python train.py --n_experts=192 --experts_per_token=3 --init_std_router=0.0148 --norm_place="pre" --norm_eps=1e-06 --attn_scale=0.125 --init_std_qkv=0.0258 --init_std_up=0.0258 --optimizer="muon" --grad_clip=1.0 --warmup_steps=50 --schedule="wsd" --final_lr_fraction=0.0
Below are experts of layer 4 (counted from 0) of a mixture-of-experts language model. Rows are named gate (a neuron's input weights, with its number), up (a neuron's input weights, with its number) and show model dimensions 280-319. Each number is 500 + 25 x the weight over its row's rms, rounded and kept within 0 to 999. Numbers have three digits each.
Before each expert's rows: a language model's description of what the expert responds to; "mostly gets" lists some tokens that are sent to it at least half of the time. This comes from a sample of Wikipedia text that the model never trained on.

# expert 14
What it handles: First piece of a split word, usually a Latinate prefix after an article or conjunction, e.g. dis, pro, sub, re, en(ormous), des(iccated).
mostly gets: "dis", "pro", "dec", "dep", "sub", "pre"
gate0:496510530527477519485522551477406519491480507505456483491484464501519517492536512557444509549486515487496522475496477522
up0:518492535528466539490506526487438529481473494510465505480490449501510488502504492538454513546492514500523514482484469530
gate1:507509500535456583525458501513432460510506506527474534439470463498548510489503529510501497503479534518465525468516489500
up1:511489486491541425482534505476564496473485474497515483544516508477481471526500484470501526524537511490556491537480517495
gate2:480486529518493516497506551519488505491521477544468506505503490453542497529496520549495434553501523483526462514521528538
up2:485508500493500510512534519509501477484471498516466536493493483492523532499489474520514437501525472519472443481447517503
gate3:490524524502480478477522491518485510498512507509476506472512463504585472484502499483532458539467538501472505538489537531
up3:504514496504509471487523511513468521488471478501482490472526479494557478489489500504519454544445523501460497535513522520
gate4:507509511556470519515479509510469468480495516523479500427496477509495479473508495482494511507466536476485514497484551459
up4:530516501514486524486530513440505495534472491531490454498459499509495523494499474468518478553492503470566531467502516471
gate5:498516493538464510496520562513460496519498491527479517435511484504535501506445505505503534503512541506503510446529481481
up5:501500465497503509470508528529449458469493515493518502466538523473503549507463522473490500547473477484512497484507494483
gate6:501480481503474507497483534522515490485497486527469525487478483431552481503514484501510529499499533510509560522498464535
up6:482529532498533503502511457468466511522494520472527479501518508569452520508479517499495468504513466496484438478489537457
gate7:494491503524481536501473557522484515473488522524498532462496470487522485510513509544470477538466516441496533528496512500
up7:510513502509487518482477564515534536484506513521469494462514493484519447513515501521494484527458511499479518559499487500
gate8:524481506495484546490478518499446520485494496497503508473485454513456454502488546531500503575465501488521522506475468513
up8:479528485504510458512524481494557482500503504507498484533515547484548541493508456482491491438533499506474484491522534488
gate9:518515499556514508520516505510488460476468511506496465468457451505534467488537499522510493522475484469511509492483527499
up9:478496494454486499493477498502501534518537481490496535545537552488461522506471496458478489478531529532505496482519486488
gate10:513534482523467520490481515511456476506474504531472529481500433511568479481490488532490497497468509484527523460497525506
up10:516506524513464513472473541523501471442455491493478513462469445525536505472500487530498505512495511503504489481520529550
gate11:505515503495476521521477471499500511517524507538505548486507456521527491515533533521474547521503511477495536463486501549
up11:499525490478488521518488462491503512544528511530517525502518458494526482497532534532453541503506494481477535471492473545
gate12:488539502528465517494521510514497435517540503511495522505474482512529474525500507526513516541507516470490501499453511517
up12:481546499508471514494546498517516452553541515496491504514481472498532504504515495511493512537504508478481499522460520516
gate13:511517488510511539450519478516440482504512508536503527504489521496499481473471518516505529532496530466502525483523523561
up13:479489503481466480533474544509535526529487466438488474468503479521487528529536476490540462496482469516489480541492487434
gate14:526474530460457536530481577491476483507464506468447522463480492498493520516525531493480495522541539486457525486484513533
up14:511545457547491507497508520463485530512512479529515496509518517557493507498484481513488519530478483435533510462511503456
gate15:496527501556418549508488497489471486441516510516488514451495505503503487539482501498511482493489542478529507509482552527
up15:486520502566419550527502494488489468460528510520494510451492497498489490537486504494479489472501518489524495503474541543
gate16:491503495543492496490478483511474506487478462555491515480495482522501507494520495522506501477501503509506542484503500508
up16:510485515457481541483549564490495501474521538425505493549470494518521476508493512519481505513491493459464476533454523517
gate17:479480509558480497517529515513447485504487512511486533485471462491546515535508473485483545515461497499466519498484529563
up17:501450498511467465520536471494456465506462498511509533476462458451532496490515475468525515473451484525469499533494512590
gate18:484495490520512478534502563537502487456508522535507520500503484522520460508492507500533522514499515511517500479474508515
up18:493516523505497546463530471515476471559472490481528470501502499504514541481489494475459490486512497503518481526501485516
gate19:526500528513494467500484513483549520501472544517505496464506496509506439481524517523468482546485498489508516496529481465
up19:523485511502487468509505541527527506534470547533504489462511470519508444502493515519460505538489510518484535524516433491
gate20:498476539480450503515505484483437524521500516486509538497477513485531449524538529554510534565492525469518531469473435513
up20:512519454524535489499491491531552496494510496513491475512511511509471551486446492461498470444511470546499478539515564503
gate21:519477489491472538475473525518476508530487533538525514484476482511514493485498517513451494515480535532474545502491479491
up21:499483458484457528491503531514466511482468513549515466516487497481512499507508508505455516517471508555487489537508484481
gate22:503472494491491509511467511469510512474497530528494513470516479500543434514521521500482497523492525513482510506512508515
up22:501544519481478485480537458538488484512504487481499475527500510494443566476505489493547503502482480466498496481479461507
gate23:507511489490507524499493519492486509480504488524458501481478452512532478498508526517498527498521467462529564489479570492
up23:494493489543479481492504472492482502505513482467507557523491531524464496507500482504488461510479499498472464550517468537

# expert 26
What it handles: Prepositions starting place or time phrases, chiefly "in", also at, from, during, into, throughout, before "the" or a year.
mostly gets: "In ", "during ", "During ", "At ", "across ", "throughout "
gate10:547483521491521529492497494521526524479520503510530497490491524487506494466511501444508508496528544534558548512516500525
up10:467524464511487469482492540500478482530486488459516519532524520483488495539475507506505510553537516500492490557506461493
gate11:515486490518541539473507474514536522527508509522496494481476504509517494510529497488519491487433458518490464496478485468
up11:482505511477466450526498541484456470484485486467522511514526481485475497489467516509488511495552546478507547497509528531
gate12:500491505513490506500509459480520563521554496502454506538459500486458530510481486547463469474504449536515489484511503483
up12:483472490515495526469528448468511553514550482506477465470500520480498490517554502535464496530488461504481523504532465487
gate13:512534535518510529508520508509501492513489524481509500503501522483485502502553492450480485519514421483500506482473510471
up13:478476486467522517498506479472558513487513510532510524474505501490509505533487501531492484480503534505470460501489525475
gate14:502463502478475511528488485497515486518493479485482458470473549525505508491452536459515478439535534519512484477529554501
up14:499506470506480518501494475500506491557487455493507435467472491516512505508485519490491513493502456527483487463522536491
gate15:502487510493474503486542535475514515471520498540489477477501547512518548490496497534511522473517520524492472506486497486
up15:501493508486485486480539540473515527482504497528485486475498545508512549489500482535496534463510512515509457492484497501
gate16:529498521474486540478469505472452453473502486471489503513490471490503498452536516554476493496490498488466464497489526499
up16:484418495498524458502540513481516540457537465501510519486485512519518487510492492485510498491520533472514513527535473445
gate17:498505492468516513485526462520541464501497526497491487510496505513497489556489511455449473456538501474526501539510497521
up17:491517471473487504481490488530506477515488527483487533481478487520497490541488528462430464465548512467523485518493488501
gate18:497491532512453473515523489509474459473496503527452491477504489535494514471478489526479484449438491503534530493507494488
up18:487479465489496529516485541531503481514473493514515489557499530499493501503505536470461469497542470518499495530537520526
gate19:476504505461509503476506509492517515539516530500491549554522469506499557473520484491531512486470461528522533497538513494
up19:482490474478484482499489538479460507566540489506499487498503472472515525489487506536502479475511500496474529508518530493
gate20:514505526539488570502508487491490519501522468539472481540538481519502528479462480485504476515477493498476464485492521465
up20:517490532542484546494516488510520520499525462533493482539565477503517526490482492489501461496466470499457456493480522473
gate21:515477492506499477497466453497505502472465510490499462472479507512482507489516501496451531483503534520505545486500543527
up21:484521505497511515497524538500490485517533499522510524517520479489515486509490503520542484510498460466511454525496467465
gate22:477530504476479460516508508488482487535502473514508509480509494492437485550474478491493479487521477486501467479496509484
up22:501553516467505462492523532507514489521515494521528499503482525541440477502476502476482469509524482477479537517501497479
gate23:470494481545510513503499476460476498485497506473491503473500517573485531488516484524476516490494445525473525515511487470
up23:485507486502520524519492475464505468485476494476493495501496546565483517502536491511480498487501447519462528513502487480
gate24:476526496453505475490489484553509486496496506476505496502499510516477484491471497498507478470501508539489524495501519528
up24:508504486520496536508510527463495534497501498518498483490488476503506509518488514499506476543528483460555492496479492457
gate25:485489481540484496485515511511484569533504553490468489479484501503482503503479445469474520495503556467516496532482507519
up25:512494492517513511521511527513520490559524535510483473479489525514471480486478429434467495542514544473549525522511480453
gate26:517505493503505496502475545511516543540509492465517490471501503494499523517529502497505462484513503504499539494491479501
up26:478488514509492508499522456492491456464482516543485485536487512492507482482480492508495535517502497483502448508507513491
gate27:475497536456486551471518493506528503513487499465520501512509508553553475495532545502476479487508493520509502473504524491
up27:511519498562509441527511524483534470492500487490479495515485513482450521491464455508500535472470507501494486512513497482
gate28:496509533447541502474457549501468540492490498468509494485508420481536530521506472507541467492494510496461466482439566506
up28:510501462549454497537538458492529485506492501534485547520487581534471496478496535497458529484479493510538515521556424510
gate29:535476497486503513510504492486455488517479515556510509507496527507462482544477529460451486499521468530504488475477504466
up29:496499481511481461484541488484544506510506487465490514535476507510501491496531496501513570490480541479521493497540487511
gate30:509511506483453544504536488481486510555503489562492479505502519488493525496513465534461476493507489522495518479475477501
up30:484492494530531488502449487503494460448509524421500517486497480510517464504483532465521514537488460479515488534529533486
gate31:490520512548529494519468504501477514438515495488509499472493494529481523543477533490505518503497474497507455520491526520
up31:473525524531520511510469511511471532449510499507519515463484493505476500541483549472510512509506456514504454525478513512
gate32:512508490483480496506531478461529496536513506500491519487479495486477493499493510516505515520512487515475480512470474523
up32:495536503508488526536521485476480503515508483497489524484499477515492466485469481505496493519507443501486514491492471514
gate33:509479484498540517477525511472514500465506492509507474504506459462522544535534488544501463462496506486477543425525507493
up33:514529502485500535517506491522437510488475485500496495473529504518487462478493534468499526524486502513496529513462458466

# expert 29
What it handles: Capital letters inside acronyms (RAAF, PNG, NXT, mRNA) and plural suffixes s, tions, ements ending words such as NCOs, objections.
mostly gets: "s", "tions", "ements", "ations", "ops", "ms"
gate0:530531505448454528471498475508411560559487509495480521506539469542476515528465493504512496471504509512494495473489431537
up0:466495490562544483532495523504582444438518496509515478487467540457528490468537510498495501526496476487506506525506568464
gate1:488455532462480533509543494478508491474503523503501509482499484501526479538511520472486543497489485489525493562495522478
up1:520547476537538461492460503524507515516498478500500489506505515500477517466489479526516462510502529521480510435514472531
gate2:562538519484446500497516476510548471517452517504497491525507450535485466516476514510519445491522493498479548517511455544
up2:492506480494547495478513512470490512442454519472509488445471501485534523497494502490468507512510513513480493503495521487
gate3:510516553545472503519477489519493501498518510539528547497502469520512496501499490500503502599517519487531480502479511522
up3:489486450443522490486530507481503506498479489450479451505504529498476497502496520495499501411483478508462530501520491488
gate4:472526484565489499488550516498486467482532476487519496527502519515505481536510482464488534521500566470475518494492538477
up4:480521477579498493489535510498504460487529479500507480529516513535502470520510486476481536510507563464480526494507523496
gate5:498471516519480499487497486539517495510487523503474518567533530473481460523514515501472541509525482500545505476530506490
up5:501521492484517503511506518463480513489514480493521482436462480530519536480482489497519455495475524505456498530468502506
gate6:493518452501469501508474489473500491490520492466488498450500491563493515516510458507484533509538525533531477497484505527
up6:523503517483501499488503490521519531493483493515508507560509537449481486477514537476489454522474502497463518510489490476
gate7:505474508470485507524524444488468472492497478512463504529514478520511478502518499530536543499480478504513524477536505473
up7:472526480477476468461503505497499480469493510531475517476469492474532488465483476472515518520472560553485500456518508522
gate8:483523519480512524536502510507462483493512503509508474505482447516470503483514494554463479539538480453465483552531525464
up8:484528510463512526525481520507449480512472493523486485487483443499450516476526499547476511542534460443458492549523549483
gate9:491510500531486527467536458531433504509486483491483509490471514531545489482483526475489517524501540501533475482489523498
up9:511489497469519473534466547468564493489512509509517502507536487462446510515509485530508486469501461499463534499503469501
gate10:518478494497493527506501491522496514474487499446521519483470422533493482496478484472521498522495551458491565475488498516
up10:521481492488487546504495492537504514467478509445527527475467429522488491495483489460519494525504559450494577497485508506
gate11:489512512515512535511518467534474509509510502524485466539437489512494523498492482512447493509496477498517504473513471529
up11:503489484481489463492485526469524494487488496464536514464548517485516478493503522491541500495498530506496500529492520470
gate12:516468521483472522516539545493543496501478505490519471500475469482496478467511467490473515504448493520468471487493482474
up12:493471534479486521550549483509454498484496477507500513519515452497428507486510492535514509529494442505506473508493483465
gate13:486460524479510463487507463508475532469526485521533497481500496493497486504533480538500562551488519531520507476514525456
up13:514534480527496529519481533495537474518472521501456518507516503509518506499469514464490429438530496463488476533490485545
gate14:477489483529544490505550529484474490523513480430475516512485496517452506511487505496489502507496480504517482459487516499
up14:514510513479447506491456507510534511482487513576512494491512497489543484501520497506518520507504522502487533525515489510
gate15:487521493458488471538480482513487495497502544459470516488468477540483485494485548481485512501479469509484475554475496544
up15:499515477463513485495490547484514507512497500508481468469466480521523518481517486475508509453490526526493447465478517519
gate16:495531481477532465483483505522475480467491470463478518497462494503465500512526493486470541522494479542494491451475481453
up16:507472528518478543511512498471526526536505534554516487501535492498532495491472508517531455472520516457505505552520536542
gate17:504524541514476517460500495513488462509488504476519464475449487511527500430510505493458486513488533455529512542533465480
up17:495474446485520491523507500488514547490518504523483541518556512489483522562490483509542513493516471540473496464455535520
gate18:489482514508464520484503510528509472530530565485507523515482505465515462469513498477502543464497502507490555499505533524
up18:496486516518463527481508499525508474527544566498501510512496516467522464457506475490494542455486505522483566496507509517
gate19:504513447482534485509504473506495454521472442521488466529486478510540523534517534549546517519471519499523464491513498484
up19:486470553510484508484488531499509545470534559487510527482511514500478481483486469450452469484531477498474532531484505496
gate20:517489493469502513503472490526560477486505486494511500502500490476494507513489485486503484478534515485532459499510437475
up20:482501507531502488492528513480446521517490527509492506493503508526491493477509509515487516524463488503478530507501558517
gate21:489499530465478560529539490513462486460494515476478515465478471475487500493511496509483477486478535518520489501477509488
up21:511497464533528435468457522488540513541498474523521480532518535515515499509477494484517523508521464485474504500520506512
gate22:497516477521488521536510502505503517553455471510488520496525466502496508452467538456504474506488518470476498492488470485
up22:482502533476491475442487461473509473490516503512469480521492511562535486486558483519510488440492498486490500515494521487
gate23:512472476508552495490471516517481512464506529519519503493458521513507544490501472479488493551512501493456523515517459485
up23:510467469495551487495474525517477514462498520507523504491471521515505527498497486464480502565503513498462514523518460468

# expert 48
What it handles: Everyday adjectives and nouns after an article or possessive in running prose, such as local, short, own, family, gang, works.
mostly gets: "local ", "various ", "short ", "music ", "metal ", "variety "
gate0:525520534486477523523509508520436529467464498523546479481491462504499468540491529503500530514485544513502557459510519508
up0:498505452504549489517479540502489498507496517468462528484495482513509517477526531496489491501514505489475490499495515473
gate1:496473482545489534515482538481462509465458471514535496470465505513550460509487487521482507516495515501502492479501502518
up1:502512495459499481487519487515534482532537501475451496525548482482474525471516517464540496485478485484486506522511521472
gate2:494483554529489514473490560488467518500473509536539510503486481519524460502476517502477549601524520470484506480518533534
up2:492544526534522521502495524511480461490503532548491514449513503507536492502497516470518539566502521497479562498495479527
gate3:496486507558463525522506513523454499487475492491468570489491494534479457508488530525512495529485501499542464472480533567
up3:483513485456507501485504500470518486532515479478502456521510506461525537473494476486479513486533463498469527547512472433
gate4:476497518529512471492482530520493500514492482497515438458462471528480540511503493463496513474479504504500528467514484506
up4:473507515525500483505494521502486499508491488507512435453474490518461523492494496445496496470465512501503528458518472503
gate5:487486521524490482529516517494462476477498457489502604455494496474537507487546507548485536491498491499523533484490514497
up5:482459533522503483520505494496517485532500499493472523438523489496507530474519537521501527447491473496553508510517488497
gate6:491471513510497505512525504522518507461476524502510526475501463518512450515488531518466493478451490480489504496533470485
up6:495522487502528451486513479523507465516533507510498486557515554476503530503483502495563529474539471526495465517483553503
gate7:484539508527467494496474494501480456479520487537478509480491511536504459513562523520519506530503507478510547464456473486
up7:498517510510482493481482498525491446506525489536481509482453500517507482525555526510520484512517528484518552488471496524
gate8:489496488543478530489506530510500499489493500521496537493461448514579450499532478500505508547496543485494544523510520541
up8:520490526503509528530500493506460501495510505518474465516510530525432501510462549542516487518487463490501479454472488489
gate9:508484533539502500505488565523515499488479513477442502459493519518523520490454510496488472534486557483529540459487515530
up9:509487533539500491507497571515519497484480507470435508460491514506525518486454513512479479537488543474518532469481518542
gate10:488491504516484530471481529494462468480533469476505499474456478532467495531452484517475526544518524489484505488522504538
up10:479496535476492490491485474524506486477540452492517486447467478528449494533483520513516496453487568472489509481532528506
gate11:505484522508483473480485554528478516479488455525480522476488528524574510475507517481491506521487479525506524501505510531
up11:498471508529486527505502495489529518474524481460521511548522512474471520493473482479498511501504542511506502492521505493
gate12:483493498470515541487489529510454520442498497524529528508492473518495466501488524493513496534471500474541535481508532550
up12:522472479468513484514441463487533522543503493465464491501537526463557497493531503503488484529504492501531481538503479459
gate13:479454489537451475483519535503515514465475490522473545490479488520521477456531521521478474490460481509523494518481508481
up13:504525462503484507501487520526496493527481495532510533546530499513481463566522499492490469525507577464508465479474504525
gate14:518456498542475492498527512494479552515471466497493501492516505493542470508493518519532531521483484450529540511493511496
up14:508555502475499467490487534517526451490515488472508488525492482497475511498514509464495486494499517521497459495530475507
gate15:503487499527499539529512519479475523479493483492512470512474512522521430472500478520488450547502497505508521479530544510
up15:496487506540503520504484508495495518489501509496536502500474502539507480494517483500502475523481502488522509474495540495
gate16:526523464500482557527480550475474490480494498499543526514511526502515479509495499522495476533498532482484538460478509497
up16:484487525498497471479530438508526517518503507488455482477513486485492519485522512500522518487508477506523430515528494497
gate17:514457513530479532475455523504433532495495482546448533497522450557478504487505531509521470498472475487527500456496500503
up17:505500486533518479535523496510489479480500529443523504467495537431518506505535496506445519499477487488436536539499517507
gate18:501480498522459532527460539511485474485520476506514525478474493508499484501492520522481494509484529511511492476491530563
up18:484492478511487476500513495490501469504511515526538483496511519508515463463510500515497542520526481472515568498533511495
gate19:470499529477473520521496559489480457478523530530531527469462453490499470502509488480538531525493520484513548477497563497
up19:514469495524487507529499489527513525553516518499487501525539498509481511484521523512483531542501477533499493503460460546
gate20:493527498510533525481473487499487498495512478496485490496470507513514449509484505489481500511494490461545502490503555466
up20:511527506483523522487501459512496527483535464544484496468473522514464476515529504513486546523531484480506481514475539456
gate21:493501500533489497532519534485497461487477470521522556486494467529516524527533516525494508527480543480505498479506523514
up21:493463456505516497549503510493487481478474468507486525468492462499503538506522527499506513513479540498501492467517522511
gate22:512524505534479540493489540527494495473504488547546488475521494507543455531547523495518520547484563464530499454489548524
up22:512530509538495513466499534516520485490506510538557481513551482460525466508562516501527517518480550468515527485484538493
gate23:494481507469490539486505523465497505483467507547473567498508490484529478503498525511515505510503484505530485487510522476
up23:489534512529497499494530501526486512512555468484534499538494473446490524472473496476524461461459533513494503506485539525

# expert 5
What it handles: Concessive and hedging words like however, but, though, probably, despite, and blank or pipe cells in sports results and filmography tables.
mostly gets: "However", "however", "Yes ", "but ", "again ", "But "
gate0:497488477489487512519517525530501534482511475493429494510505509539507448536501512507469507526478510515464526494517509523
up0:509499511507500523513508500517484522517504506532453452502504519489517491497516507498484512506491488519477551453507491503
gate1:491509466497506521567518510482507450478484466519486539449498482556550484468510524496493503532490511499490459479502498522
up1:514487530515492492438486492520487534516531532497519467549504523437444533554475484511502508448513494506510538513495496468
gate2:515501485520488499502498528506451506507431495489510512493503469521464487513495524519459505536487498474547473487502500533
up2:515518487504499493498485522479467511502418483486512521499524474518445509498488510507475507525504484497546454488486490523
gate3:479469517505505525490512512505536486477504503525529537446510524489514467532514510545504516493458533530520483476512458463
up3:514520480512521522460531545485495459547495503514529529547492476509453495508487500497505518508492525471520495532513547514
gate4:485494569525458560526530505493455501474537522520502521491506450550541456534487499535509502563525564459505498502483523503
up4:476513584515463538547528513512449491487514509510507520519483439543505481548492494532525487548509559468462488499491515507
gate5:499479524505472515515501542512453530468500493515488476488478502501507506524493502513499510571488512495521499460486505480
up5:522510470505471526482500501459506462520493523478491488529513492506487518488495487485509486475490447498472480501483543502
gate6:498447492502483479535484531580486498512533486522475541494499506522538471535494511501479504495524534505514507457480500521
up6:513446475490462471531491523592496509494511460542478545507510500544547487516503534509483499490516511512518482480473492546
gate7:507512506533527515533495561494485496514473473552508515461469488525557497476494510509464501503501496445525533489482541537
up7:480521495507515476503536515532490522492443457543518481463493456505572500470526487517501472496543494474509539496480565509
gate8:513521534534484522484529520541513504439467486487502493497476481513508489493491492537517524492493565501537548462494518500
up8:506466488491477492523484482490468504577506515507479530452535491522436488504502489454462502489510479500499490534505491514
gate9:498467483500464459486479549476483522470512513492513506477479518533512428509485514495522489511522498508476538470474559493
up9:507465497494502501484499514486471540462507525492503513491515491521513453521496485512512546505457507500498545463470548486
gate10:499481495535526512502467521501497524521493478471509467477499487537515458508493511481524499561479483499503524466531478520
up10:483481495471510506503456439527516497491525513499481499496504473519509540496492516499500493513509482472521479542475492483
gate11:485472488509489508520511543535518510494512484459488501439518437493458483467518558477459485515447501469509521471490523544
up11:508498525507514542475508482486474490492454522518493500555496505509508510543505484486556499468487538473534536496486491513
gate12:514489517524504543498460484485479501465525534550503520511492503528498469468511513504493487493467511471512501488522501495
up12:506521475485502479521526514516546511540473495501508505517469521484464522502512490494471477466505489526485486497500472494
gate13:482496507512492530500487521493460511478512492472505524445506461507541470501514520544536506531479508481517531484501542526
up13:492487472521531482489438512512521527525499476471510483501501477483515485538464526454448491461519476525492477508517470443
gate14:509506510534469523509495501500496519478500516491488506506472498509508487504476484500475463488474455466515486476462465509
up14:516522480517491480516506527516475480445487515508497491480471481495519533505511486496492483511470460483525447469480493491
gate15:496483499495468535503519514503476514508491481549521551473489480536558494522511527504498577537487520489494497488517475502
up15:509510494496548473491500496494510457516516507443505472517513494466451484495497482473486429443497518498504530507472530499
gate16:494503508564501515500514538528450495481487521540516481499443508478555491461502517495476516543471529506578538512490473507
up16:507485496502532525497568521505506482463503516521513474545479518467511511474487507483463522555479487561518503540474456483
gate17:528517522480495532510510520517442495444474505524510478469453447515526506514494488521494509537475572524507546470528520521
up17:470453525488500451489551461510554525482508513496515503533498489467491491463504504556483467467491466495493494499526501528
gate18:532489555488469502497496516509470494543511483520507495479518456498540486478498520526486515532468517464519518517504488565
up18:519508519514544545505543474504526459487509519487523500487487507506492450537532503546494546503514513494470514541504533491
gate19:484452505511472491491436514479482501441494498502495498530468495557503466495508483479453495531512547426548498508525502517
up19:490486523524485495509475501495459529489533521539480470544467502502436538547506496503463512503494499460522483469476492491
gate20:496492518554509503475491501520454539471494488526530503473505496493544475494487508484477509508507532450501494468514543529
up20:482527519545488534464503508524522499480531464510540554517503480492472455495544491471514483465519508483506501433478511502
gate21:511515485496492521474470538513473551488477492499488509459528521505516525490487482497498530481521539436503502488488505494
up21:486507506472469489536519492448517450507532524543539472547483488512460464519518518503506476536487505527535502517500472495
gate22:494505522508456500513480500463481515482469510538479485507505463510504453494495493560502548528469508522520510504502504520
up22:510500497480461500508497454492490520492460480562469486501512496502495488530509484521479543535483531542516472513512516505
gate23:496460500527464474491485553519503510525529479503494517468509502495505480505503518478500504489522491488524518485513495537
up23:500463503511468468484494548520515523520520490491495503476503521506476498505486502475507512462520509516511509502500502517

# expert 25
What it handles: Clause-linking words such as as, after, when, until, before, since, became, often starting a sentence or following known or served.
mostly gets: "when ", "until ", "before ", "after ", "When ", "After "
gate0:504465493541457499471497553500509440521517507523507513522477511531472498476493538445527511494497512517515477499489473505
up0:495492477488544473465506472532502539474538490467453490474530486485475522503537495480513532504514562527462521525455466502
gate1:520485462490503508485528481487521446508538493505545491532455451520491496503535490483512514556501523558531474459512507555
up1:473480482484510505526482501489477495536495503535465540487515535491516482487533520464493477512523537515529501518476476520
gate2:508496508510474502504492489504503449513491476546543473494500509533523480479480499453499496500532504519511472523492545498
up2:499499478499491517503487536513481510489506496460449556510463485481496505525524509554516487491466484484500561479504476483
gate3:474484456520526540561494536468491486465501464510498539482466488492528461504507495516462481463462479545540473471480493499
up3:472486469505517532565485518460510474468492458520495534496467485499525440516500508517464478470466486546527474483476500492
gate4:498514480533513519521504509505500498504501483467495518511453537480510519472482492468472468509495511504546509493530484497
up4:497456530538481495497478455524452516539517490505475489477495530533509501514477515485498483494450504502514502484484499478
gate5:501522507486511511487520511539518522506504515512482512489522462442534519499491506493514499514469491521505519507482502464
up5:493522500481516506484516510542516509500508515500483501482521458436524521506496494489518486520468492528496513511487497482
gate6:518454486474469565526537495477451534523520525466548525507552470519436430526522497462512517539453488483525459505491499461
up6:482538518527523443466467503528542461488483475542458475485446525479568564464485504534488486465544516517475544490506505534
gate7:476471507533461516541496477473552571498508532490516455459510517449493523489511475510518523536471482461517470535511515473
up7:510521525491511509505535499498471514469506510499509528477502509449478526502480483512520554535473502489551483514520522489
gate8:490439517500527515495407509494498507483497537492526491483545524495496435543535470514501496501502537479507497519483494494
up8:493462512487541512507420510507533512488511547484527510489557531470479515530520470541485511531516561495507506529481514475
gate9:513475436464532492538483532491462512498506536473484483522507508523504514543526482534492485508521517504502455499537533503
up9:499470475530510472528449473494460482530531493504522458526460494507484496521508505531517482482505511507458474516529538493
gate10:517466435433480498539464437514509523529499484517541525523483474521487501494485474512440506520543496506467458516522490503
up10:478518546559524505468532547477498490473497534498469471471531544481511484517513526477571498473465501495523535481470510494
gate11:493532518449498511523487489549509513528502486457520515524486520541466477508481509502487475472502510554498505498474504472
up11:487484472525470477492522514480494486496480477517453504533524432495532517524510524480530487488485487457500474531505478563
gate12:475500493500512496494508501489493527495516495497458493511480461506483456505515527515507502500500490475499448544521532437
up12:476492491478505482489529491484490504496499535480471485497477454503493471517501514520520518494483474474503441526520532436
gate13:496518523498515555495555466504474493527505503523488543509502509513499514510502505522480437475516545518521459526497536477
up13:495501524488503543495547474495476496526509482522492540493500496522507504506499510515482450464527532515517460520511542480
gate14:504492510456519506496465500481471496478516453529442508485476533504521522490491521482503522477499543523501486487474477467
up14:521495505490516503479474528474502483497432505484521519509521513476480534510538501503507469482481495502473447535476528512
gate15:505494495461502485497463482488516472454503494490477465505474488459498537534539507508501466489482515516510461516504476479
up15:490481547499497488522479463471511537468502512456489524493518501497483475470480509513522516529479497508469492485486506466
gate16:487515500529479528508471482500485504552520472503501503534485530519529546526467481544515531486500490524486459498491457522
up16:505493500512516491492546521491504502529510473467452522463500529466482464506507508538463506524490511502498489486526563496
gate17:496504544525483491503504502534504502459490559479516510474506521488507518517479505514495540485464548465513541502543512498
up17:496504469501545508493495467471521449496498490509481498528501512493482482489535448536495498496503502535535484502506547505
gate18:505500486502530544472510514470514524511497547495454530460474483522527472480460488491525506488481468493449506507515486514
up18:484503503509468454523494492524510490499504480515529487537519519462475529533530499512485502509518536518537503479473513486
gate19:524523466452536491478464488475498413473494519522545505511501484474474484515499536504494479522496483534569467508504501494
up19:514523458458555489491474485469490433456491508511537508508499501477472476510487533501491493525507485518548479509503505495
gate20:516466585474546454476475531516536499508514514497480482508518525530488437491476485540456479504530528480499488528504539471
up20:495492548490477475474501486541513494511479516484546498467477533500458558503523468520466466504529549478477445518477533457
gate21:516485505477493536521512524500522480496464541506501492521520501520524489486480493498478412496500449487498476465520519473
up21:520490525496485542513505547513517486487460539505483490524516498514535483480481495520490420492490444493498464489512522469
gate22:509478478511488516514469511522477512434507497515472485508477536499484470491496476480526495488497547489508481495520486483
up22:484522525486504485499534505476523469572495499502525508494525457491520532518501521519472502507499442498490515500482508515
gate23:488463514480526466484503528534485494542486490483510452475510496467551471475502471504546473498517509466486531500495514534
up23:518536493543460521505496471482526541469505534510501557544474486534467537518520534500477541481500499524500473464500482474